Weights of a small mixture-of-experts language model, trained from scratch on English Wikipedia: 160 experts in each of 8 layers, 96 GELU neurons an expert.
Below are experts of layer 3 (counted from 0) of a mixture-of-experts language model. Rows are named up (a neuron's input weights, with its number) and show model dimensions 32-63. Each number is 128 + 32 x the weight over its row's rms, rounded and kept within 0 to 255. Numbers have three digits each.
Before each expert's rows: "comes after" lists some tokens at least twice as common just before its tokens as in all text. This comes from a sample of Wikipedia text that the model never trained on. Tokens count by the router's weight.

# expert 58
comes after: "\n", " |", ".", ")", "==", "==="
up0:129128149145116122061124092114122099136114152180087176080160131093127106089131083109130136135165
up1:093154070055107112120154121128085085128083095103191120142146150104127140105152140134107123090138
up2:150111169093117084127131091092131164181147107143166140167157120124134134098111101094041087082112
up3:112135143105137146103137101100077123073113108166155072156167094153074135168116148200187116129129
up4:087154110143137097069126184147101099099146101115113149113107135138128127171129117120112176085117
up5:108082187119072160160086127134162178077167124103101119095113114135075106131142142144169144095104
up6:165160144140134064195112147131141154116136054132062130131211176125154120127108094060139110204117
up7:102172170106122094123149159193114161165155107116122146074057090097142182156102087097089050136118
up8:140089113109112145190092166100122139138054175175163140102145155155151127072115094144153156105121
up9:107133173105127148119147060112195144120160123136084194159158125107147152127188138155117151135122
up10:130122082146194130153134126134151157063147122124116182161046163153109105101149094132159129154104
up11:148128102099201133095139112112141125095127139158145153167138124166156093122178161074142101160135
up12:122132125165125165113127131112137131146158144156037208156160168136154134165188120083145109196188
up13:184096086124083087092161126183133102098206099114145182077122133139166112187094130172109144120157
up14:075117097119133100134118138122101132164125160179153143135141116141177115111128159146087094089153
up15:105094120130083162093152163115086135169172112181109077086160142115093122094124144045102154111107
up16:137182134158150115133123156150207136077106113128117136060081088142120162133086100094173134110128
up17:098172160139196106119174120124060168060088149101134139213136142086134176150186149115197122138154
up18:149153147088105144126075099114124129137128127082122114148146120121154120194136102109082139122145
up19:136077172109163106132135110132163148109094114119141137133139065155148127060195198097157092158160
up20:130106094023201088092108113105137146156170160127141084129109165134123125189191158126095106102156
up21:134087160141136145125149111054117114108106161141167102143091155099110143102117088125090157107086
up22:141097147143084107131117147085168153139158136125144127151142110158129061083158174179076132085137
up23:195125119164095070148115124157156185164113123146133136152159142120111097108121074153138156139083
up24:110098138142140174136103099103075158173109103142172128129130106205087075114127108136135108131155
up25:127129122138212127125138140185115204145114148083157118184137109095131143093089146109186115141074
up26:146081112082108119105159111127112129161101146136123137129112152091171172161167087183180090069180
up27:107077134071112102156146129120125099136196126136132184205120160111115089170183158145136142203200
up28:130170066128110149134115122155102202157115112157153108083113127133121088125142159159104099088081
up29:054090153130095107115139145114145153151154149136142140107152144198112102161134129094167109111130
up30:148160110121121094082163103091126174127110160170154112133139133110097152143135148166113157136099
up31:076160068129125155090103145112100163182133117105103075158124153209132149137160149152212122129125
up32:128137031082181116133134146086102137134135130146115132100131122136103151155137093108052172133156
up33:146111133145098120119113098106112145132105114105151063080191194115126107050074130129199143138112
up34:103080142099110117139122104106079166120098128167121113160114082090098149118099125112153097134205
up35:115151143088160131106157065097087174144138067132063129119195124117087117061218141130091112151129
up36:162123176156155163143184109130139221145165136128106129148201141128149175133096168096136150166106
up37:158081153159193143146118126192098142125123178132168093089151116163089139108131174127131109094152
up38:188106134077131154115165161136109092106150106128120138145165212166119139146121112122196144111157
up39:113108103132171120148122187164095138173150107099066149138167154073128130075082128149093165171080
up40:166152093131094184164117147121129143201082108201080146092116107112138106140144108115110099116116
up41:155106158176138122096045102083122112124152073086113100155111180180127117142110139137163146120172
up42:156109141093142075139126148100129125128083044167075134137125128151097125128141108106110179110106
up43:127103144167107165156112097113162116177110125106084064074207144063088106090174161125120115061163
up44:110077097078109171125186068128089156106112091144095156154095129156173128159110147146143129117098
up45:160091179134074107167120110168133113063150105131075104161131143161107123120152161124149150092133
up46:163119088130171160128144113115150166160090078104106148175067146105161079067119115104119120122170
up47:112101110154100162132153147151131147149185110134153111163115148164176088156103127149176078169173
up48:167113126106146133089155138174120131086110066062165134116103094181116079122180103128108125136087
up49:140084158132141085072091181108105152098095143124149182121126092146113173101094168126174162104108
up50:145107170083060128094161152108063111116158138109216146112140087105147084134158130121113152158157
up51:169131116136144123128169098207116137125107126165122076093117119062145104134105121130058120135155
up52:140055088152153105151133151124135130069158119152103178145145103120113142112124177101153157150029
up53:141127109072140142126081196118086154088135139141128119127121203106100159140124131184176162071102
up54:176114074144076136130131084133105132101135108099161106175143129153148158164153102070176083138168
up55:156118161058092150101123124161164124121084115157118137192156183165120119135074130153162149050158
up56:109139148117131108113146127098135092137127159101179105100168117101090143114127168152101072096142
up57:114114109120112136162116094131161133102082121153123113129075148153136172098113189087087099137190
up58:176157103178084187120178144176129149124058173159131108158189131159092123138145062109139124160108
up59:100083157135120148126090127075157131209155118143149126081082138082124076140134124141136147086102
up60:153172069091145106098104151106132167161166124151148177114124089075095125190152149179075126153122
up61:114163136129125092112097195172154135074164120076170102059161171124064142138110153101128143135093
up62:114122091113075140155154077118166152116134134132142109124157135138162059068063102114092112123162
up63:122115039116144161134155116118133162168073136094169097065124148060142115114094162134105169140118
up64:097168122052159101125112139173101150152159124134124118131129146054128119140124108100090167091173
up65:107147108115117127109182086172142102130131126124071092076142168056207107179184158126088148117140
up66:126169091172172107129132157103128103099166149137088141147173130160154160181143109125115126143125
up67:112156129062135124187142126124154184153096120168088178110072117115114121080173140080132178065154
up68:134095121186186095085095087170111183093172128142139163123136112068162146112100102129144148145074
up69:105097118141102121133145187189098051131090146150074140087099223110168105150098147156091117103133
up70:114129139130083089107112124112154150153123191149083136120195154170131141123086113142103099124130
up71:138129136136172047117136113108138179107185144169153108133143148103180140123102084119097076111128
up72:109164132141169111147133107179154138110112165094189121102102098104142139136065151144070150057110
up73:064136093134103171138081111120063133148127139155071169121134121155112137192169100121143154098110
up74:178091143177099175131071124118111152063057077126087102177066143110087094098103121101125197138151
up75:133135164145102121171188128120148149108164124111168152126147134107153114151082130114117080133170
up76:093156116122088132164095199105171097120133067150104160097104147136127108079146149086082171083187
up77:113178149115077152137143112125077137145130156144106138117114137164087117124102095087105118163119
up78:146225137137150107156140097180151110193121083153133145144089142048114107155141186105125153130117
up79:088159099109144114100168159106111161148194101118155173094157158132143128077132130136120119082099
up80:094091147117148204134113152140141163116130067118062057069132127093188126063187041155133116136124
up81:101139163159118132164139155201148166108160119095124153096159143138127137126087155102147118124072
up82:153101157160113079140108123162111091138110132169175119095145131112125124119083086128133124087117
up83:156135107112118180179046128072095107065101112080154150127197131193166104113155181090102161152131
up84:167120121091123105104111145130154179155126153090128113129134194126158172154188134129176145142104
up85:159094139158154088086159154100122153124159104099130079147159116146105160082107160114106168092061
up86:187123098126147189159140091137193054100052082152119146117147130156078096118149101114104088136147
up87:190128103127178121113149133111085193114109099211113126068146076135116065045141108121113136115152
up88:044143135103128158167170152122178108099138062141141146024121101093127128098155124076095119129118
up89:155128057140111163098184117078139092122121118151135097177102107118211083150125061116165119164136
up90:143135127114160083131067084170120079134128138123094160162170134160161119167124110121132153102122
up91:144103125131175173103153105118182159149122090176141145113101139093131106164122105142157156098152
up92:159118099157143034141113106108152161173180162109157147154083213100151182113145108166126153093165
up93:096116165134115113125166074143161084138104194142125128055104123132164161132126131094099092115081
up94:139136115169122167159086131105141082171089076178105110139161172097131175161164094104159190099110
up95:055147144114102203047108112141150162175136090116140081107158157131125146122127166101121141104100

# expert 75
comes after: " |", " of", ":", "-", ";", " the"
up0:111122142136097130126140149086103150131102098184161148130123091182102171088149167165108152130183
up1:161109119061150075158106066183097113113118136122136125116145170106150111101131106134131151138118
up2:187113170150124150105088100073107107135123119115045132167094135088158169058116133119097106154174
up3:146150063084131063126171167125087068158177110181167156114170089114071100109165154117089124076134
up4:124094115105128112109154127050086129199122063132086124137091157142144117144162121163148145164106
up5:168094147133088087114158123091061179133167136151112154121109120159125163126130180117092167113093
up6:140105135095143099132045168175116057170136114174124126110120150196122206160164149174083074120109
up7:147100191090119088179102178105109126160157124142083131075112145127110092118096103127123123144141
up8:127097148116136075144123088128086100130137090199101119132193094170114081115134083130126168098132
up9:111139181103144128135124160136099159143187086127119147142099149164115172123122155178103131151124
up10:130102089140183141192134136125076118120164151078117119123165130153146164137096106167099105121162
up11:167125148185127114130106150146090143106159137098128168178152168152114115139134119143069093174088
up12:124154144140135205124169132185119163109146136134145137078115149119108137099143132178187118126165
up13:150039134135148130171105105125074105116097107092119166178121149127106163152160144143113144130168
up14:195157125141140101106132146156050125159114157145202104089153129113093155055127103132142126137123
up15:141097113118063143093148113149123118135134151171085089130161118174115165099098116123062074196115
up16:100132144120165094186111116141119107123165048183118102143139119135132107076189080141078108163115
up17:120093091127131083142100125208107106143170171147131043105138121118140160106172079104091066141102
up18:102060146165183132135120140121085131145166098162112089118132101211153149125085094129106079178105
up19:148097154141131149096115084178100116121170119156113116093114049143102119083138126120088068166172
up20:144130134134108096086101148115139127119162101150109207148108063098139107076090057135126141157128
up21:177086175103147115073098085115064056101174172150049100147151112075141168108114122135136141131208
up22:177120112110165084113144101154112111178153102109141112145130128113117135065143122124089048128127
up23:130162100179128099162116142122117081125148111140147095166129107110115142121156175084116060129080
up24:136171146146123067166112065171087117199182088148156114165121190094108163096100114106090121112081
up25:167111164143128099153139126210166127169155073158132186080119097108070155130103135109083192127149
up26:108204156101091166116111148115120075102151093139112185115150123144082071117156132106065165089061
up27:178127154152152142120148150192141139145122097143086131152165117078123100127112142161089192133122
up28:161132166140161136181130139114059093112156107140171157119179111135137080124109101155136140144108
up29:183165153147109147095094147182162124136159152148053163135152092217155094091167143126158166192119
up30:182106084176108150153164107117106095108111143121128095152133108104118125101159104155167083137116
up31:159109092089163112099145119115134149149156148133172182115135131128121140100147083073085169106123
up32:147183103174167165130050147129105139124145122152191176123079164101096152073157101116075173110109
up33:134162141086124104117129121154097089200147133140099132120120132141106222110125076157127109106160
up34:137162118110095145122109143067107080113142091125158114112168127228106170108150078121037148154164
up35:125085182141077173160146109175101145127159116091094085124142151169164116118139085139135109138204
up36:146114158128134087105078162141069139134191165112140162140108196163119114106095166111096122155138
up37:147155113101132103159149113158153067115157110122142132183138100165131153075114120154058114123126
up38:160062187069091119140124091131112074161126100194161112108083127147147148140137109119129111140122
up39:143070129182188128095066095173088149107189116181115151101141115115093155083116121120100107135058
up40:146180146160119109092123108140100122150190093108131108135095119130081127149112122142101097160168
up41:186125100132076115133094177124042158138152154103129086176145133132103088121154144164078145179095
up42:142083149133123083133133097169071083136189176204115129091121116189159173122181179125084129116085
up43:188097126131198145165087044160103113119103125131128122136119153140080154099143115136132140147152
up44:152112127077150095142117112152091167127140166189136147157172126127146151140165108103088068165097
up45:095165065144185199129169088100106109125180086141060150105133098147133095139207093166152110064117
up46:067100113090128050143100135206097092154187111159119162114171117093123166115168145068113106129093
up47:147165140084105116142170094140057123186142139142124114095187158096130128110152139120106145110078
up48:130128139161094136129107064184088184185159138139136106108102160130110158044120115114088104128090
up49:183127164185142093126111155173138100169169103152160122139148097124172159084144095128100154118136
up50:106071128098194129087127060148063157160182153128148093144136173130155140124174146116103148162155
up51:114125152091154129162133152139104085111146167145144096142172091139206124081162146139075102115056
up52:159105128110140058124181153118092074124146173054081086184113120156156135121129099137117113145134
up53:166104157171145111163183118147145102160104106125145093167127131111122090100100145173108170126125
up54:114117174142163153124149119164048108109131120178134154084147147150089099143181061168108098177155
up55:118062162155129092094163181153145089117116106084119120101116119144169118138116098137077060131103
up56:080129091085165047132179168135111136158147097154120117092191133090132204110148116105054079137063
up57:138138143145149103164167136052107144198221102177143145136114136188145136071196125170070149158147
up58:144141182121165148151090165199091120134103112175119182057168099156141175109107161206143116133146
up59:212137096107084146159189175146095081123107140169148144128194127074135079093135129180123105157137
up60:151138116169098105142146136155076111066142090147117125178104124099100090140157166163142128139128
up61:164138120125166183195106126124078082096108157141144145108091142190093143073135066112156179199131
up62:138073142154097099108177127150096154178168135119152082109116113150059085150110144207162087115140
up63:162134091144120158162117104171094141130168203124161134169134090125128143075168141083123125087136
up64:118108098169146152140062128127111082098163132145125102076241117156146150168182118165101075201132
up65:156087153119113107110088149150069102131134163134148109146128171120146139094148134131090191131077
up66:162088112104147156111092130124093139143187176154158107150116168132072089138109116142117087108111
up67:177096124128092097200145177150108102077080101144157100146135176142117128060123140127056169122150
up68:137098093103105148122090137073137152166175093144107147110141124112123174085132161149088157159161
up69:154148128155139107158160116185123071138178142149090138120128112208073119085131131153110149123109
up70:138173168146126141123136101095086111155195112178130134115131143157127156089137107190134087151051
up71:186075126141127090194117154115060126116151116102148111159107049116103111132163137159149151186170
up72:115185092142103162133067086144112129098217110112073111167139130108133131151134164149153123183057
up73:113148130107113164102090119177087125097189142143144075125162174129134172071178094103116123114116
up74:075131135118097112159136124118128094141172099131142142155142078191090180137133159157112108161127
up75:184091123124060163182135096119093123100120165182117152111172134125085198115128153083026138155096
up76:101150131155187124146098144144042127164158104159116135142117068119136117106151141128084089138076
up77:160152135105104119143072159161073140138127087087102105145095091157096171107166119082179071146142
up78:202060140060098103128121112149092120131156181147125100161116098140127134122133101105100084122102
up79:072116103102125116154068117152166081137109083092144177136172113191143160089132110169109117136164
up80:124106118167141071134081168054112082181156141132113176166104178152091149166128130195133130194086
up81:131088108157178173112132164109112151200175136064110162134129156092166063123116108130090127157116
up82:096124179156112090146119127153092154130143148098166135157137105054089171128179092153079124135121
up83:149100137100110136141134142176109110158202109135140136106132063105139120088174122144103130160126
up84:128163149118160067176116132174057147137132093143106121139150148139106157117186131137110097100068
up85:148118177149123109173155099142151139157131110087116112129116089168125090129117165127122100126142
up86:101144169118134074150111151117057129184185181169149150125118112081134074084141113150127149152144
up87:129137180140106126113162143077106120161191079140106133112170098179093136080173150153134134177117
up88:155139093107170030102075157162116131117139164141117110117147110141096145085138120109149129152092
up89:093133108166154124125105116158154117125164170080123161125155125107156089109147078078112175159105
up90:097132107105175161116131106146088118132149151157147111174167084122132127080119145165146143201192
up91:138115153110123131105158168188060137149154147140176185154138114118132154089171069098065101139069
up92:178174129119145175099132143091115097160125121128111111108091112138117164101095106132112104100117
up93:174094175168151126100115163174090172124109109115152138111109099054146133109091102110125018193079
up94:155159175084158052143130142124083103194181123147119129101131116101134125114109117129109070113158
up95:097088130195118101133128155172107090143133133143123189143128118188115157147151116167142122185080

# expert 121
comes after: "s", "\n", "d", " Born", "ed", " Country"
up0:101070066146174137145175115109111160118112145179134091111135124099132083104104059101114123177137
up1:144169137131126152137168125116123119152117152175191203120087176169095125061114124146082153082145
up2:127137135142068093113145154136118144126168133122186122130081082158166200114144061088165072176131
up3:115100069085176148138106172197081147115172130161153137140147132167117132135130107151072095085155
up4:107148161077180170137092177139180143093140096126115173098127094100074119044114067173124098130119
up5:059116156070113075162120128119164120179066158188161132173170087078164166122206063173130124100115
up6:106151197132151123132086153081180164113159130127173181115135085102201090136188135150093108166116
up7:164115091139133095118163118122103131096154114146068081161214134087180133156149097095103143073088
up8:087125154138120179125124105181061194136085088182169150078179114088136103109130131156124120120122
up9:139108181145146184133140134136086140111116163106154197171141187173176143085159150135138101129110
up10:162143131124116088100146117147088116138127146079134120140119133115130182140163133138064108135152
up11:093047133171131076172104138178081134114163112151110123089117107134150077130159170138100057076106
up12:115146052130128176130145073153133127155174104140145120130096134126117150114152149152087108188174
up13:167135068076158136119156184055174119093149052084097109068149151105132118166099116094170114163134
up14:117119078131145118122095099065129135094214097076059141149117117131078169098132125126074203147151
up15:139137153082154166161142128105121128130121123067061151101154098063045126100180161086128073105127
up16:181152162105121089117174062133102141118170132161064140107125109098096107123171131140154097105175
up17:152158140081141059119097097093134077118070118148123095164083115117164162043148122186110149135150
up18:130144119085148142136147101141130121133117154126139089106114165143166118101091107140141137140080
up19:109118085125099075105108109158149088120141156149118123119133109158116180115130138102128101132081
up20:103124146146166167190083152163120156122055095101073089143181131200143083131146100181079126145097
up21:141119172184112171205106097138135117113121158132101114087186162095112181136128100156157073171081
up22:161148121043116139104079066125061150181030186153062115145124084133150093093127114125106093136205
up23:152134128138115175068150131113152087115099188171184098044078124153087124132197055165125119142117
up24:100150090142125167143177133099147065100115112092164150138084132120110112157114117183171105149077
up25:144116145193139114079154103122138104152100109133122124096126200090102139167133092206100127134147
up26:142083065121111133124098111080133125181145137133157132121125172121091134112119115177176164099113
up27:132191173046162072107144131151165127083173104174149161117112101105146131130152113171063079156090
up28:138139147044115100141132127102065106118131127143108099138159193106207125140145096187146123141154
up29:083116094080138075130144148092123086155128088110193123097061153151090119077154144143101145130113
up30:147102098175130112086111139086122108145113132174165172123162129144151119117137089108088042148047
up31:080135130100184086150098128169090137210148102147123084126141140147114115117129131145165096142121
up32:120051102130145109134138063132169094089191075207149139191108106106151086162121101072134145125067
up33:057115072112086121154097111124073196155128127083125120084126123099141119124175089124126102138112
up34:163130144172164103141082108146125162158137085098076085101101105119134140140186145097102196108197
up35:155099103137126129096136152132073115127109151079153168114175099153184079115154150105080128114156
up36:108133130100174088120125076168091124157119130174073072145145113166161147108134092131095106087127
up37:144175194186133112092100142142130113186124114125123102170119158131117167124088164140090101151156
up38:156185085102124127177154114189129104086143164136129108140074159112121054090103066104105099153148
up39:151141159103149161113120197167147158157063121184105156125111062113071084119122100092130128120147
up40:137170121157137151135117144137099091159109143105138146115167100107096069135144159114151033182093
up41:142098182096086086120099174221134114100141107196111127127155135129134123143145143096089126180153
up42:154119123161159180153092148148122124103085103117135122092151167099017171068199136129078125121127
up43:138120156062167099153121120087151159117149101095061118180155086084167123073170181119127085178172
up44:095159145118078167093135126186104138081156103178168105127131117168085140124142178132177135125096
up45:110139034103140145124127139078100141177145132121131180160084109122095086177134139123091090180133
up46:077123130109174142091097109186105146106157153154158111116080115142105114087119105123104072073133
up47:110128091151144126133094187137141150109161104074106177083112070178149161148139116083146103159152
up48:141098097094121097140146116133138113127120115136147121094072130131204140099178138157072169097145
up49:103070107103080138177152166142107111078146101096153152117096136078124126103104121139130092108224
up50:118151090066171125115144143133199094171156100070133119137158121139087161136132075127129176167114
up51:138106127129116083153190101123090142144196115106122094113126121101133169112113170153142110125082
up52:157119184121121142074129138189102146138103143142091138145128082057097163150106100126150102139167
up53:143119113141189134142117130156098162148135141153078116070145113111125125116088105166119133140135
up54:164143120129073104126128106155099117068146117176111164135105139148097052126100137147165071201161
up55:168106158142162109159106181097133080120103155130140120097192122105079124136170158165178147088170
up56:147153113114174182154087168083083121140176115114139136114150100126169155104117088055134078181105
up57:020108121084155119163173123146075145100169094120070083192108119130106111143119132115134173124109
up58:117173132101097119137149124131107099124134127101113107148162150142108152088120119155103112124113
up59:128138137214100168160134159199132094102168124108155147146129135138087179138115134108111129114121
up60:091150075095120130133120108115163148145056123114197112112124128134132136074141176114078099116118
up61:131137121153173189095142117169108171190073108157076126132149161145077103138157142131116135117148
up62:096114149142186147156139123189149130093061126112126111134137128083018136081109161101119094100106
up63:161140115184142149162122159155136148141115098092096138121133083132104104099129156096149098136125
up64:138088141150122138060152105154154105162121097077139149101114119106138167155123112133116078103105
up65:116135153129101173084094162160117148144127104096103141153166139118125080092166136142138109135140
up66:145102136192103147132133166149115135088151112140156110081096124121145125136108101051092120143140
up67:141131111118118071126183139165120118147171116140091120126099205142130097125169107131146139172107
up68:125144131145179115123152205197129147153140136112099164151098124122092072095140170119116103101077
up69:118165087145105157143131094163109166165114091129104108190198063152123098110145209102104115134141
up70:130157147172169162114100059153088162131129107134159171103119130120091167119171140111096092079183
up71:061090137111134168164106109180145107131116172084133158178153121106125151065097045185136145148152
up72:106166155095112097124115136067138122119183138085147170159112140144126064128146126097130131131124
up73:104104097091166200163113174137121083118074158140101214038144151131110220124099156092094161155075
up74:141113128156181181126116129137157131088145082118163168116087081139149094163127139152096145124153
up75:111123099106175108168138143144051056106102150149130082179190130114148129077158117149071104118135
up76:135049128126164151135140149128103131111149145166112110147137116078143124084126147153154096091091
up77:098182167117119161180100074112089086156120099167091139136160104098136134127128141094177141079125
up78:058109137144108134119133124105119149170092124116182134095143132095113202121158161164105125095117
up79:203154099116150099101135147144063131140150140151101106182158141116088127162142132107086115146143
up80:121083119090163123153136078149170132175149155132118158112103168130123121151109159127138101034100
up81:152130142073135135110155091131158131172109144095161093188143142146163137117151091099139145214150
up82:140090143091114150179140094063156128178123130089065119093097112119106133191151097077138087139124
up83:155122136149175127129169118232135102125113130155147129123141106096148118123123120084067139122173
up84:181121117176168121109122173127079218144159143141108135175149130121150095139140149121142116207100
up85:134112093131104121107142112143104135132128124103146174083099175037114136166145116129110157125091
up86:168121089084144137112156143169120087143180197112136166129086183154068124100154115114140144150126
up87:117142112138127125116116105123036134127161084131144161096122130214078080088120122187087151105113
up88:083122133103114078106152118179158156163117120090154162132145156125182085125111109153085128196131
up89:094164144128129109185205185050051112159139122116134127125090180151074093171113147136140134127117
up90:151151145118125085121184132130052096135126124124102122114146074174204106094076120103147135157140
up91:117091131162147083100089115120087113212152129141117153104055140146131144141187149183127135118142
up92:119116099084115070144123188121080094105139146165224138140066117102105143144183161162110099115103
up93:132094107142235132160101084141099168108072127152139141134033122150099125099120130132139117133137
up94:119184123114051159150103101120093131153136103150130145164209109102136113036111133129138117122163
up95:142084151117104125134124092165146138115134164142113122091135163105155103115170190130091125120135